Weights of a small mixture-of-experts language model, trained from scratch on English Wikipedia.
Experts: 64 SwiGLU neurons an expert, 2 picks a token, a sigmoid router.
Below are experts of layer 4 (counted from 0) of a mixture-of-experts language model. Rows are named router (the router's row for the expert), down (a neuron's output weights, with its number) and show model dimensions 0-127. Each number is 128 + 24 x the weight over its row's rms, rounded and kept within 0 to 255.
Before each expert's rows: "comes before" lists some tokens at least twice as common just after its tokens as in all text. This comes from a sample of Wikipedia text that the model never trained on. Tokens count by the router's weight.

# expert 12
comes before: ",", ".", " in", " to", " and", " the"
router [121 143 113 147 158 136 123 157 155  94 155 125 146 121  98 106 130 113  92 100  80 126 142 134 124 145  96 108 123 130 121 124  95 105 165 149  98 194 136 132 159 174  92 128  83 125 106 110  71 139 146 133 114 140 108 125 144 125 120 148 125 125 131 157 125 115 126 148 135  78 128 118 102 125 176 166 107 106 110 137 132  94 136 114 156 132 115 155 148  95 126 143 163 136 129 152 181 135 106 145 111 112 110 125  68 174 107 104 121 100  92 141  91 104 101 110 144 116 106 130 113 130 106 124  65 142 136 129]
down2 [159 146 108 141 122 157 105 138 141 119  86 104 138  95 134 108  94 134 164 114 164 117 144 115 107  96 154 150 172 135  72 138 136 149 108 126 139  92 110  78 118 142 167 118 164 124 151 146 116 130  92 134  96 118 139 127 139 102 113  79 110 115  95 137 156 133  96 122 112 134 132 116 118 108 124 120 160 148 141 162 149 100 135 124 129 124 102 108  99 151 102  97 127 136 119 131 119  97 152 103  85  90 164 117  91 136  92 124 127 185 175 115 130 168 101 110 168 120 115 159 160 118 165 146 139 130 121 164]
down3 [129 120 204 140 116 119 111 141 109 171 118 105 178 139 138 126 162 129 148 154 149 116 143  98 178 147  96 158 141  87 111 144 117 116 149 146 143 120 129 155 138 116 135 116 130 126 128 165 172 144 123 133 152 135  99 114 104 142 143 144 161 116 154 113 104  80 125 156  95 135 145  90 149 132 113 123 116 113 106 147 134 143 120 168 137 136 115 170 190 133  95 105  85 151 106  92 126 109 103 136 118 109 126  94 166 140  89 102 171 157 110  91 144 112 149 130 124  78 124 153 122  99 123 112 117 108 110 144]
down4 [106 119 137 161  94 188 170  84  94 117 125  98 148 144  99 123 125 131  88 118  87 101 158 123  78 125 137 156 136 158 114 137 121 120  86 142 150 128 129 146 146 128 155 129 162 148 126 163 112 133 119 136 184 166 123  98 106 111 102 125 125 112 123 101 166 137 154 109 136 163 132 138 127 118 139 104 156 158 172 136 130 146 134  77 134 124 149  87 136  82 119 154 125  99 169 101  94 118 137 142 144 127 130 167 130 108 117 152 128  87 164 104 146 121 143 108 139 127 107 116 101  78 135 169 118 148 114 141]
down5 [118 129 120  81 123 156 102 102 140 130 120 151  84 147 108 103  78 132 151 136 137 123 115 150 167 165 136 101 167 125 141 145 131 120 136 127  73 123 118 111 112 160 118 175 110 103  63  94 171 140 122 140  98 103 147  94  93 177 125 176 139  96 148 124 115 177 104  74 123 121 143 127 150 119 119  80 134 116 178 130 137 121 169 142 147 131 132 144 129 141 117 127 129 114 129 142 166 142 170 155 153 168 170 121 128 118 142 121 143 147 130 155 144 132 122 130 106 123 155 115 131 108  97 111 121 157 128 127]
down6 [119 106 105 113 105  96 148 112 164 130  96 159 125 114 111 118 141  93 118 125 133 137 171 112 144 128 105 176 102 117 131 123 139 109  89  92 136 112  89 128 162 159  93 137 118 133 139 127 118 111 131 131  77 162 173 195 116 123 137  85 131 151  79 148 115 142 162 123 157 100 160 143 121 127 142 155 115 144 160 144 124 113 126 104  93  87 163 128  97 153 129 109 149 118 142 146 130 173  90 129 118 145 109 113  99 158 187 124 153 124  96 123 136 110 121  93 130 159 120 108 106 149 105 166 113 142 108 106]
down7 [118 137 139 124 140 134 114 102 115 137 139 164 166 109 173  99 154 109 143  96 126 145 136 144 113 131 172 139  80 146 128 126 146  89 139 112 123 170 119 120 132 172 112 126 108 125 147 116 146 106 128 132 138 147 114  92 114 113  90  88 139 159 138 125 109 130 116 128 129 134 131 108 147 131 103 126 130 126 113 155 107 138  89  90 109  97 128 108 157 113  97 112 136 140 148  53  79 126 119 123 150  90 125 130  90 101 115 151  80 105 143  87 132  84 117  98 121 182  75 147 147 136  73 150 146 105 104 111]
down8 [134 110 157 137 143 158 123 100 148 119 120 157 111 145  70 139 107 142 123 161 113 104 103 159 140  94 136 146 118  72 124 141 102 133 137 153 115 127 135 142 137 136 129 174 127 144 107 161  91 147 132 151 166 132 126  69 154 145 129 179 140 123  89 111 134 101 151 136 100 128 119 108 141  90 101 147 133 133 121 114 121 152  84 114 116 119 167 120 131 151 127 110 132 176 104 102 166 111 128 154  86 133 159 150 151 162 125 110  85 129 127  84 156 117 109 152 141 105 135  96 125 111 124  70 185 119 143 141]
down9 [150 123 120 100 106 133 135 107 102 145 149 101  98 139 164 102 109 140 109 174 111  68  95 159 106 164 113 128 173 167 202 139 148 147 116 170 123 119  75 115 134 142  93 102 123 144  71 142 118 116 128 107 140 102 151 138 124 157 134 126  88 127 153 120 167 108 122 125 138 140 109 125 139 132 125 117 144 112  91 116 106 117 106 126 136 124  76 133 115 113 125 142 149  95 145 112 117 177 141 141 150 102 103 130 149 119  74 152 129 101 128 115  83 105 156 126 109 101 131 161  90 129 100 134 127 114 135 110]

# expert 11
comes before: "\n", "|", "-", "1", "2", "=="
router [147 151 137 144 160 161 112 165 136  70 160 138 144  72 125  89 132  86  75 136 104 111 128 121 172 125 150 137 116 109 133 118 106 149 159 100 124 148 135 133 160 119 127 119 143 164 119 123 110 122 144 128 143  88 116 133 142 100 143 124 138 101 167 143 106 134 124 139 100  76 108 146 115 170 183 162 108  91  54 127 108  82 147 105 107 153 117 145 127 125 128 153 105  84 107 140 114 121 139 123 119 146 111 144 129 164 126 114 173 143 152 108 142 131 128 129 134 144 116 127 111 145 116  86 112 155 151 151]
down2 [145 125  99 111 122 109  87 123 102 129 141 114 114 120 164  81 103 141 113 110 193 129  97 157 129  88 144 142 156 143 120 150 175 148 140 160 122 156 110 105 122 103 183 134 155 122 146 140 108 135  91 103 135 108 128  68  77 121 127 126 118 125 100 109 125 125 117 120 123 130 107 106 135  83 114 100 108 111 132 109 133 111 133 151 157 116 131 117 149 112 106  92 131 137  94 114  78 103 126 107 107 121 147 115  78 134 122 204  87 140 140  79 134 145 138 150 136 133 109 154 141 107 143 154 129 137 163 142]
down3 [ 99 145 176 154 104 103 160 158 108 114 115 143 149 127  96 134 116 122 119  99  82 120 147 116 153 190  84 144 142 143 111 125 147 168 147 112 161 135  98 157 153 116 132 121 148 117 141 132 109 189 156 164 111 105 179 143 144 138  83 168 122  84 106 131 181 114 151 102 142 112  99 110 144 163 158 138 160 119 133 135 102 132 123 158  94 131 168 123 117 130 112 136 126 130 126 119 133  95 107 119 132 126 146  90 130 171 107 110 155 131 129  97  92 127 115 137 114  83 139 132 148 130 113 108 170 118 114 107]
down4 [132 110 122 166 108 121 123 107  99 112 123 108 136 120 114 121  85 148 133  75 132 121 110 116 118 146 149 154 173 157 134 144 172 163  82 150 125 178 121 119 114 138 154 168 110 187 114 131 117  92  99 111 157 142 126 183 102 125 137 105 129 141 141 110 133  87 119 123 129 144  87 159 128 143 118 151 114 107 114 100 113  74 157 150 113 133 160 124 139 145 117 139  94 153 145 120 129 147 123 106 136 162 124 152 175  86 121 158 123  87 140 106 141  95 134 127 111 120 195 141 133 122 129 146 113 123 111 174]
down5 [106 138 105 151 104 133 129 106 157 125 121 119 148 136 127 130  90 136 174 124 107 122 135 180 150 155 115 141 147 103 178 115 150 109 139 125  98 161 150 107 131 179 138 137  99 153 124 161 126 121 129  66 112 138 134 190 133 140  97 127 117  97 146 114 140 140 110 127 102 115 152 148 102  97 140  90 112 125 161 138 152 124 187 135 148 134  96 149 123 129 128 122 173 185 134 147 112 143 143 123  68 134  95 140 138 136 136 111 108 111 107 164  79 141 151 119  82 104 155 142 113 148 103 141 143 156 103 108]
down6 [171 118 115 133 113  82  96 130 131 139 109 128 114 106 157 127 126 104 124 109 116 138 112  98 107 130 127 103  97 139  99 116 180 147 140  95 103 164  57 118 140 131 111 139 142 143 109 150  84 162 135 146 157  86 167 203  99 136 108 112  89 132 118 115 143 115 140 129 140  96 118 128 114  86 158 114 105 121 156 153 136 126 158 133 128 130 114  98 139  98 113  97 150 119 106 144 109 131 126  96 136 132 120 122 142 142 180 130 137  76  94  86 144 127 146 144 102 112 118 164 177 111 146 133 120 129  99 159]
down7 [ 87 156 139 116 140 108 156 103  93 133 102 118 151 112 182 127 122 145 152  87 107  75 182 131  97 135 139 143  86 109 143 135 147 120 134 109 177 162 130 105 119 134 124 114 130 150 129 144 180  80  90 196 103  99 118  98 143 130 114 125  79 138  94 109 141 100 113 139 129 124 171 142 161 120 125 136 181 155 145 132 172 164 122 134 129 119 134 102 125 115 111  92 142 156 141 151 120 138 126 164 139 129 146 147 148  94 142 138  88 131 126  93  98 109 120 125 134 121 128 160 148 119 146 108 116 130 120 109]
down8 [197 117 160 123 133 131 127 113 142 114 115 164 124  99 125 115 104 142 152 124 142 122  92  79 180  74 175 110 126 125 120 129 125 143 176 132  95 140 113 117 107 133 154 180 153 164 149 116 110 158 160 131 134 141 104 140 106 135 138 127 102 118 129  69 124 143 154  71 106 154 125 117 130 109 109 135  98 130 123 116 154 139 114 128  99 121 131 145 155 165 132 100 140 110 166 118 130 109 129 123 122  95  94 121 118 145 156 127 107 126 107  76 132 117  62 110 107 135 143  80 127 133 131 142 161 117 165 138]
down9 [148 122 142 112 107 135 130 120 159 139 132 101 136  93 135 147 184 149 146 170 138 126 142 145 133 150 141 118 146 106 103 164 111  98 168 148 141 124 172 149 113 133  99  99 127 148  97 143 163 135 129 152 124 145 143 164 204  91  98 125 106 149 115 139 151 128 133 111 120 130 134 108 142 162 124 164 179 155 140 138 102  86 103 103 135 149 106 141 138 139 138 146 135 111 115 139 159 124  93 141 138 146 110 137 168 138  78  93 146 166 130 138 119  89 136 127 117  99 150 191 100 116  91 142 101 155 164 125]

# expert 1
comes before: "1", "2", "3", "4", "5", "7"
router [141 167 138 128 123 143 107 109 127  96 167 136 128 130 135 128 103 110 121 125  87 103 130 153 139 130 109 103 137 120  78 128 106 136 156 146 114 139 161 124 156  88 162  93  93 188 118 140 105 168 111  90 149 160 101 154 103 130 145 114 118  88 179 129 120 137 144 146 122 113 104 156 138 161 147 131  96 105 116 110 113 117 136 115 186 149 148 142 149 103 115 162 149 138  81 149 174 106 106 126  80  98 124 148 112 142  79 111 149 122 151 110 111 131  94 106 139 113  91 117 115 112 156 104  92 126 158 125]
down2 [103 153  83 133 117 116 109 118 146 128 102 154 158  98 145 142 138 164 128 147 179 114 119 149  82 115 133 160 131 152  98 113 141 130 109 130 126 191  81 115 115 132 149 116 150 149 151 103 128  99 114 152 147 143 123 113 131 124 100  96 117 110 125 133 201 108 120 101  79  86 115 110 139 124 145 101 163 115 148 126 119 129 117  93  96 104 105 132 120 117 120 148 107 154  87 110 159 136 160  96 105 112 140 120 118 105 135 140  65 160  94 153 109 137 158 133 134 105 124 184 141  96 121 125 135 150 149  99]
down3 [103 117 160 125 111  91 146 145 144 130 121 155 171 143 160 155 118 128 142 150 131 123 144 128 139 169 117 164 152  78 143 135 117 145 158 142 155 154 132 135 129 155 154 162 103 111 155 182 145 123 151 141 167 181 152 119 128 129 136 125 118 130 130 173  99  89 127 126 145 128 114  74 122 144 144  98 117 111 109 168 119 156 166 113 104 105 146 178 133 141 154 110 105 170 111 153 160 128 123 117 104 110  97 121 167 150  79  93 162 112  90 112 102 133 127 132 105 108 144 107 131 134 153 146 110 140  78 107]
down4 [141 123 165 129 149 123 153 130  58 105 117 156 129 126 110 107 143 163 121  94 151  88 134 160 103 106 153 157 112 127 129 133 173 170  95 135 111 137 109 108 117 139 156 133 147 120 134  90 133 130 146 146 174 176 131 118 107 142 131  93 120  80 137 101 132 103 118 123 106 151 121 125 142 113 113  94 118 100 152 163 127 111 138  62 122 137 139  81 122 145  78 134 138 134 138  69 132 166 121 103 156 148 137 149 126  97 147 132 146 113 156 137 140 141 113 116 178 108 127  78 148 115 112 137 131 131 158 168]
down5 [115 141 106 126 119 144 171 159 163 134 146 128 123 132 107 146  93 129 138 135 114 137 141 140 124 166 101 136 140 123 126 172 157 125 128 115 117 133 162 136 153 140 145 111  88 152 163 128 105 182 142 117 109  69 147 111 143 169 129 120  91  62 112  80  89 146  79 148 124  93 124  89 142 129 111  67 103 135 153 156 153  63 155 111 153 146 121  86 111 128 146 112 127 176 151 143 148 143 136 157 123 115 140 105 153 118 145 113 123 139 134 144 126 137 100 125 106 144  99 110 132 125 116 125 151 168 132 129]
down6 [159 140 141 101  65 131 135 120 159 174 122 158 116 140 159 160 120  90 145 130 100 148 136 134  98 152 123 145 127 131 134 148 118 108  84  52 114 161  80 160 171 131 114 137 133 141 137 169 116 143  93 146 150 106 159 190 111 176 128 112 117 142 122 115 125 105 193 144 115  93 114 118 106 114 114 124 136 127 195 151 102 132 149 117 150 104 133 142 101 146 136 167 147 130 127 155 134 148  93 159 139 113 143 118 153 116 138 117 107 111  88 136 134 129 133 123 121 125 106 126 108 159 139 126 133 145 137 124]
down7 [176 149 110 134  86  98 128 144 127 139 108 118 151 127 163  95 132  98 114 132 123 134 127 145 133 152 138 112  96 117 127 137 155 117 165  68 149 120 124 132 127 158 100 163 115 145 107 138 137 120  72 141 138 145 141  66 120 122  96 106 112 152 122 127 142 115 100 105 126 126 112 178 105 115 106 160 168 122  90 157 141 128  95  81  84 137 119 135 160 166 119 106 137 189 164 114 135 148 128 130 106 117 110 144 166 152 125 148  94 121 127 115  85 120 120 107 145 125  71 136 157 126 100 119 118 113 172 123]
down8 [147 101 156 155 124 136 108 108 124 153 141 137 126 123  95  99 100 165 151 168  85  97 129  85 140 101 143 186 105  93 126 129 113 111 180 163 137 112 121 124 145 155 137 147 131  93  73 159 137 119 131 137 145 144 136 132 120 136 150 138  98 123 148 108 136 120 110  98  78 106 119  93 107 144 134 128 129 129 159  96 124 128  81 117  96 116 169 108 104 126 135 109 142 134  97 128 113 125 193 100 106 108 106 113 103 114 164 100 124 133 131  63 131 134 125 115 174  90 124 119 148 121 130 154 155 134 156 106]
down9 [ 96 104 154 118  91 120 110  93 125 114 141 159 104 138 134 144 159 136 183 100 102 139 140 146 115 162 133 128 127 158 149 195 147 136 110 138 150 114  93 125 103 165 138  61 113 126  90 139 140 140 158 132 151 134 126 182 102 119 168 143 122 116 179 127 122 140 116 117 148 183 131 126 110 151 126 140 145 120 137 154 148 141 127 141 114 119 112 134 109 136 136 127 177  89 136 107 167 140 119 122 162  80 137 100 133 129 105 131 115 158 123 183 116  95  94 139 114 130  96 170 117 119  99 133  91 144 136 108]

# expert 10
comes before: " ", " the", " a", " S", " M", " A"
router [137 151 106 142 130 192 120 152 120 139 174 117 135 106 130 160 127 132 128 152 124 145  91 143 106 118 113 126 125  92  86 116 113 112  91 144 143 139 134 131 141  80 126 112 124 146 137 136  89 153 159 131 145 136 105 113 138 136 143 142 165 116 137 142  81 138 143 128 143 139 138 150  95 134 119 131 127  99 144  95 122 130 143 164 186 106 130 150 113 128 143 197 118 117  79 138 149 125 128  94 120 155  95 181 137 137  75 124 164 110 128 136 131 121  86 130 164 136 145 109 149 121 150 126  52 107 172 142]
down2 [122 160  98 124 184 142 137  89 103 157 116 127 154 119 147 116 119 136 151 161 113 138 141 117 148 121 143  93 150 149  88 109 153 124 123 111 113 121 118 127 149 128 164 142 137 183 137 119 116  80 120 144 152  92  98 136  85 130  90 100 116  88 119 111 153 148  84 102 101 106 122 144 130 131 137  82 128  96 120 157 111 131  95 158 154 134 139 109 133 118  93 129  94 142 105 114 130 140 135 122 105 144 151 145 105 118 172 157  80 159 160  98 152 126 167  77 133 150 140 148 162 130 127 167 102  86 157 139]
down3 [125 113 131 132  89 107 127 130 130 118 100 101 158 166 147 148 144 146 125 140 111 146 107  82 141 145  89 147 170 111 143 160  82 109 155 126 126 123 139 173 147 166 112 141 120  96 143 165 135 109 118 134 134  99 141 116 117 122 131 138 146 147 134 150 164 100 141 104 111 140 124 115 145 144 164 143 140  88  77  83 125 116 113 145 122 143 127 139  91 148 129 111 119 139 118 141 128  98  82 138 146 110  90 117 181 175  45  76 143 117 107 133  75 110 129 120 120  89 117 133  91 122 139 140 140 148 112 116]
down4 [ 81 112 128 124  96 122 151  36 139 175 107 125 135 126 147 112 136 115 134 107 114 107 132 137 124  95 127 130 122 135 120 159 148 140  63 144 140 116 144 150  96 106 121 131 179 136 111 124 117 143 108 105 179 199 149 104  91 177 105 150 116 138 129 128 155 120 139 134 120 146 128 150 117 119 132 116 170  74 126 119 132 157 120 114 121 128 126 112 129 139 111 129 106 167 129 106 109 159 131  96 102 135 118 161 173 102 137 111 122 108 118 111 134 166 174 123 131 100 146  82 110 159 122 141 126 118 108 103]
down5 [117 119 131 133  69 154 126 153 150 125 130 124 128 113 146 111  95 122 155 149 137 132 150 136 119 164 140 141 116 125 114 108 169  93 158 118 103 131 155 161 161 183 131 133  60 143 142 133 169 168 123 156  98 119 144 147 149 147 135 132 105 134 166 106 130 160 121 121 143 130 133 120 135 117 105 119 113 120 102 146 123 131 147 113 117 148 153 115 143 121 144 114 151 130 174 124 141 109 118 198 143 119 112 120 157  95 122  68 171 146  71 108 115 126 112  88 155 115 120 157  72 126 105 182 142 146 123 128]
down6 [189 128 115 119 137 113 125 145 141 166 132 158  86 136 167 142 130 133 153 166 130  93 156 110 123 112 158  93  91 120 151 159 109 116 111  70 143 133 116 147 174 145 112 138 164 126 144 118  97 120 159 161 162  96 144 120  90 138 136 155 170 134 118 114 112 121 139 133 140 119 110  89  98  86 148 146  91 113 177 162 121 160 136 146 133 158 122 137 137 174 124 123  99 152 191 114 135 162 135 135  95 133 147 172 138 120 105 133 149 117 140 132 172 121 165 132 122 142 107 136 128 106 128 143 136 158 144 138]
down7 [125 149  95 148 122 130 147 123 160 169  94 105 128  75 149  99  83 128  90 123 117 113 120 126 100 157 134 135  94 123 168 124 159 151 124  94 125 120  94 142 155 110  72 155 132 154 103 132 147 121 104 143 122 103 147 132  69 128  90 122 105 144 112 118 119 110  87  88 130 137 122  82 119 128 135 126 154 178 151 124 146 145 124 137 122 165  93 130 127 129 103 105 147 104 148 119 131 113 110 157 160 130 155 140 114 103  91 115 148 120 156 167  99  95 128 163  94 150  93 122 126 117  68 140 137 125 104  96]
down8 [145 100 119 162  95 133 136 128 165 157 129  99 154 127 137 100 131 120 132 121 119 129 131 152 135 175 155 125 101 112 156 149 103 165 159  64 133 136  82 144  85 162 139 129 118 134 148  87 141 150 135 116 147 107 122 131 160 109 162 109  83 105 132 106 125 115 115 127 111 121 172 144 129 147 159 111 178 122 111 166 127 113 129 100  96 129 104 110 133 146 155 113 164 135 151 135 122 151 143 118 143 113 148 114 118 119 159 135 114 132  99  92 115  93  91  83 173  96 132 111 149  64 106 171 139 145  95 119]
down9 [ 84  98 138 142 101 104 118 139 165 109 123 136  96 111 104 145 179 141 165 151 120 116 126 143 127 166  96  93 178 111 121 172 167 123 104 135 133 118  99  99 126 105 111  84 103 132 119 137 117  96 142 140  79 108 132 135 150 147 105 125  87 150 134 127 114 155 101 123 125 145 171 156  80 161 117 145 122 108 117 129 107 114 106 142 103 124  91 106 133 124 145 126 128 125 114  94 181 120 109 157 159  89 128 113 139 121  70 110 159 143 151 169 103  90 136 128 113 133  78 131  93 148 108 128 137 151 127 123]

# expert 15
comes before: "0", "1", "9", "2", "8", "4"
router [129 183 137 112 118 137 158 160 139  70 131 116 157 124 151 126 163 141 107 118  80 119 126 154 168 148 111  93 137 105  84 100 123  97 150 133  99 143 133 113 144  93 150 116 149 136  92  89  95 161 127 133 175 160 125 103 109 110 114 135 158 108 103 135 111 137 117 157 127 125 139 152  79 147 132 154 106 120 112 123 100 141 183 125 132 118 126 171 114  92 143 141 114 117  89 146 143 117 156 120 149 111 126 117 137 144  83 112 158 144 135  93 103  97 120 108 106 102 106 141  99 142 134  95  71 165 128 133]
down2 [146  97 125 116 148 113 106 127 127  90 106 145 145 170 141  92  99 152 129 157 129 138 125 163 142 101 157 157 128 149  99 117 123 123 134 127 154 143 125  93 156 100 109 102 107 137 134  85 148 121 148 159 141 166 134 141 103 121 121 129 159 126 110 143 120  99  68 124 157  97 136  97 125  99  99 102 132 169 169 158 119 160 115 131 153 126 186 108 162 139  98 120 131 167  95  99 116 150 172 104 141  94 119 133  91 101 162 159  75 144 150 143 130 123 175 135 127 142 113 151 120  97 143  95 147 139 145 110]
down3 [130 127 128 125 112  99 156 174 148 128 117 121 203 136 120 139 139 145 134 134 137 128 110 136 165 183 137 134  92 111 157  67 136 126 151  91 117 128 104 115 138 132 159 159 157 128 191 138 121 131 143 118 150 109 170 104  85 117 108 122 110  98  99 152  99  92 169 123  92 124 119 107 162 127 160 122 146  99 128 127 139 144 171 134 136 116 158 145  90 134 147 116 145 161 103 108 164 158 135 132 114 130 104 118 113 166 142 127 139 140  93 108 107 141  98  99 132 109  86 142 166 147 140 119 114 134  86 102]
down4 [144  93 159 125 111 120 115 124 104 131 107 126 124  80 135 137 135 163 140 104 137  93 160 158 112 128 155 130 131 129 135 161 165 119  84 146 165 159  77 119 129 133 140 143 193 120 154 110 120 100 164 132 151 143 163 115  99 124 138 139  93 113 146 130 171 105 111 104 139 117 117 134 143  95 127 173 162 167 156 141 115 104 133 134 132  97 131 106  87 154  86 118 148 127 153 107 158 124 119 129  76 159 121 149 164 123  89 146  87 112 130 105 127 115 124 115 172 115 135 100 120  85 138 171 137 127 172 133]
down5 [173 141 116 110 145 197 119 110 117 143 124 118 161  95 162 133 114  93 124 172 152 146 146 138 170 158 132  93 139 132 167 122 107  96 124 145 141 157 159 111 110 147 129 137 117 159 153 117 123 133 110 103 126 107 151 125 111 170 165 151 127 107 114 101  88 167  85 113 113 105 133  93 136 164 103 100 122 102 128 127 129 125 199 156 139 130 131 138 128 117 131 120 165 143 184 142 124 122 162 158 153 128 126 142 154 106 169 125 139 157 142 153 133 132 107 125 134 119 121 161 112 142  87 138 174 118  87 115]
down6 [191 118 152 129 127  94 121 129 142 127 144 126  64 100 134 125 104  91 110 149 113 139 136  55 131 104 108 115 111 108 125 148 111 121 123 110 106 106  73 116 141 103  94 154 141 127 120 131 111 135 114 106 144  86 110 188 109 146  70  96 111 163 134 127 128 114 144 126 107 121 145 150 126 153 113 130 144 124 192 124 172 140 118 138 107 139  94  87  96 114  95 114 119 160 146 130 149 122 105 168  85 132 131 151 149 134 172 100 143  99 154 117 155 146 145 119 140 147 119 135 145 147 117 141 152 125 144 117]
down7 [152 103 151 151 141 111 140 130 114 129 113 120 161 139 144 109 107 151 162 119 106 100 164 152 110 142 115 147  98  91 120 172 149 130 166 128 155 105 142 135 159 138  85 114 149 140 148 138 161 110 107 176  99 124 126 116 101 120 102 107 115 160 102  91 144 117  93 142  94  93 129 121 101 106 120 144 132 132 115 159 144 185  93 115 109 135 161 111 131 117 127  89 125 117 132  92  89 172 125 133  97 147 104 142 152 109 101 163 120 121 150  77 122 113 100 102 127  86  71 150 171 150 116 105 146 123 106 154]
down8 [162 118 130 133 125 124 138 107 154 113 129 152 145 106 111 107 134 161 132 139  92 108 105 119 118  76 164 135 107 137 136 150 127 121 163 108 144 116 132 137 120 142 144 119 151 161 113  91 110 144 140 127 117 149 153 118 126 155 142 149  74 141 142 144  90 132 147 110 159 152 131 128 159  73 115 158  78 132 170 127 115 111  99  69  92 157 169 138 117 152 113  69 132 139 161 136 183 140 140 109 126  94 139 142 142 167 177 120  95 123 133  98 132  88 133  94 132 114 129 116 101  76 116 103 114 132 101 119]
down9 [136 116 133 103 112 111 152 123 112 164 152 111  65 147 177 132 128 122 138 172 161 114 120 130 111 115 146 109 149 140 143 163 134 140 131 160 114  78 130 104 122 124 101  86 135 152  77  84 131 130 121 137 161 135 121 150 156 125 120 144 116 137 133 139 116 148  97 147 141 174 118 142 131 119 118 175 152  81  71 119 131 128 127 110  90 140  98 130 117  92 138 162 145  99 144 130 161 113 136 119 101  79 161 170 159 116  95 115 150 131 117 101  94 146 125  85 117 121 111 146 140 123 102 168 131 151 109  86]

# expert 0
comes before: "|", "s", " of", "\n", "\"", " was"
router [142 134 138  87 142 130 115 167 132  85 151 119 151 112 112 125 152  71 149  90 130 145  84 156 139 131  84 133 160  77 126 132  81  97 120 125 128 161 145 114 117 137 123 101 124 132 136 135  85 139 110 107 169 160 133 141 129  91 154 122 118 110 105 153  70 112 107 148 126 133 133 149 103 127 145 136 146  80 114 125  98 108 136 118 122 157 125 145 162 133 180 134  80 152  94 170 123 134 101 133 102 141  99 167 125 153  99 108 146 125 120 128 144  81 120 146 126  79 146 148 117 151 122 144  89 131 131 158]
down7 [134 122 151 100  93 125 114  97 108 121 121 104 156 145 145 131 135 140 121  95  89 127 149 134  97 129 114 153  64 146 116 131 177  84 154 122 197 145 132 101 128 173 126 115 161 104 111 111 126 106 133 145 118 154 155 128 150 137  86 115 136 138 117 128 139  85 115  79 131 112 122 106  97 156 126 125 132 132 144 137 161 135 106 128 158 138 148 105 136 106  95 110 139 187 129 101 135 117 149 137 131 120 126 160  82 110 136 145 105  95 188 107 140  85  69 118 105 131 136 147 122 145  97 115 158 116 106 106]
down8 [181 121 105 170 143 142 150 128 119 142 115 151 160 117 129  95 124 119 135 147 113 124  89 103 164 104 155 131 118  77 132 141 174 135 170 125 127 145 125 187 123 182 103 161 141  98 128 133 124 140 169 112 104 152 101 140 127  96 114 126 149  97 162 124 163 128 151  92 135 182 175 168 132 135 101 118 102 139 121 108 147 116 111 129 130 139 134 147  97 128  76  90 141  88 135 134 113 108 157 145 105 129 162  97 122 167 124 138 142 163 108  89 114  96 109 119 130  95 123  99 108 119 126 126 106 124 122 138]
down9 [154  67  96 151 172 137 111 119 175 141 136 143 123 135 159 163 138 148 126 139 134 112 144 138 170 130  95 112 126  93 149 128 135 134 146 145 147 113 147  74 116 153  92 122  85 142 100 133 125 140 126 158 130 115 147 112 147 120 143 135 136  98  85 121 121 141 133 110 200 126 118 116 122 141 104 141 127 130 111 142 167 132 152 125 170 125 109 134 117 130 115 174 160 115 181 118 179 167 146 154 133 109 100 126 142 104  85 125 149 164 165 141  66 115 120 104 126  95 123 145 116 142 107  88 117 134 147 113]
down10 [138 111 146  93 108 103 138 119 176 131 130 100 127 129 143 134  91 126 169 156 133 140 139 151 167 183 114 139 149 115 161 109 121 142 158 109 154 126 148 151 141 111 103  96 118 110  82 131 130 159 129 149 132  72 141  77 127 141 115 125 125 127 122 171  88 143 134 123  97 131 139 145 116 132 110 150 120 159 127 116 142 127 149 137 124 138 163 116 158 128 121  91  96 133 119 120 149 109 138 151 143  88 117 112 147 121 101  32 117 123 122 138 113 144  81 131 116 111 115 179 107 119 108  78  80 104 144 109]
down11 [134 120 144 120 155  86 165 111 108 119  81 141 156 121 105 175 113  99 137 158 167  79 122 110 151 144 124 151 123 113 145 134  92 122 133 152 131  91 125 167 111 162  87  79 172 115 132 144 170 174 126 142 147 137 125 136 114 134 113 145 157 163 131 139 146  99 142 134 131 115 139 127 131 103 130 113 107 143  77 166 117 139 129  79  90 138 144 148 123 127 145  83 167 119 143 122 125 153 149 133 127  86  91 103 111 147 108 150 143 133 112 152 122 124 171 123 124  94 139 125 138 120 172 192 141 118 134 103]
down12 [152 166 134 146 157 113 101 134 141 113 155 113 139 168 124 108 112  84  83 102 154 142 157 146 148 106 172 156 119 130 140 113 123 131 149 141 144 147  79 159  94 132  80  97 151 113 135 129 134  95 118 157 146 112 138 135  89 149 116 144 149 136  74 118 163 107  92 142 116 121 151 149 133  81 110 140 147 171 138  95 155 138 130  95 141 109 140 130 105 148 136 155  98 160 132 155 114 133 106 139 160 147 112 114  60 128 150 143 125 123 131 157 144 167  94  76 143 154 167 130 122 120 136 149 133 151 157 116]
down13 [155 123 171  73 124 131 102 109  80 108 142 110 118 113 135 117 112 167 142 137  95 151 117  96 144  89  96 159  91 141 124 115 123 126 135 119 119 129 110  98 144 109 125  93 148 159  51 152 107 135 137 101 145 123 100  99 114  92 142 137 167 143 128 113 145 140 145 147 132 116 123 117 130 157 144 103 128 120 117 111 163  71 105 148  90 108 103 148 113 183 130 128 155 186 113 105 155 120 155 102  98 146 154 126 171 112 120 141 158 158 124 135 138 157 131 117 137 108 145  79 122  93 143 142 106 135 123 132]
down14 [159 112 129 141 152 123  87 129 153 102 108 123 121 144 111 157 161 130 141 171 157 109 122 116 119 105 156 155 148 138 108  91 104 131 155 114 125 144 107 133 115 107  85 127 124 125 150  90  91 178 153  99 131 110 124 135 105 100 149 134 150 106 153 138 145 121 141 108 126 160 137 119 142  96 112 133  80  84 128 148 106 120 134 107 155  91 125 119 148 129 112 133 157 105 129 102 148  94 119 150 140 154 167 163 155 125 159 152 156 122  97  79 130  90  85 159 130 139  88  91 165 120 154 182 134  77 157 134]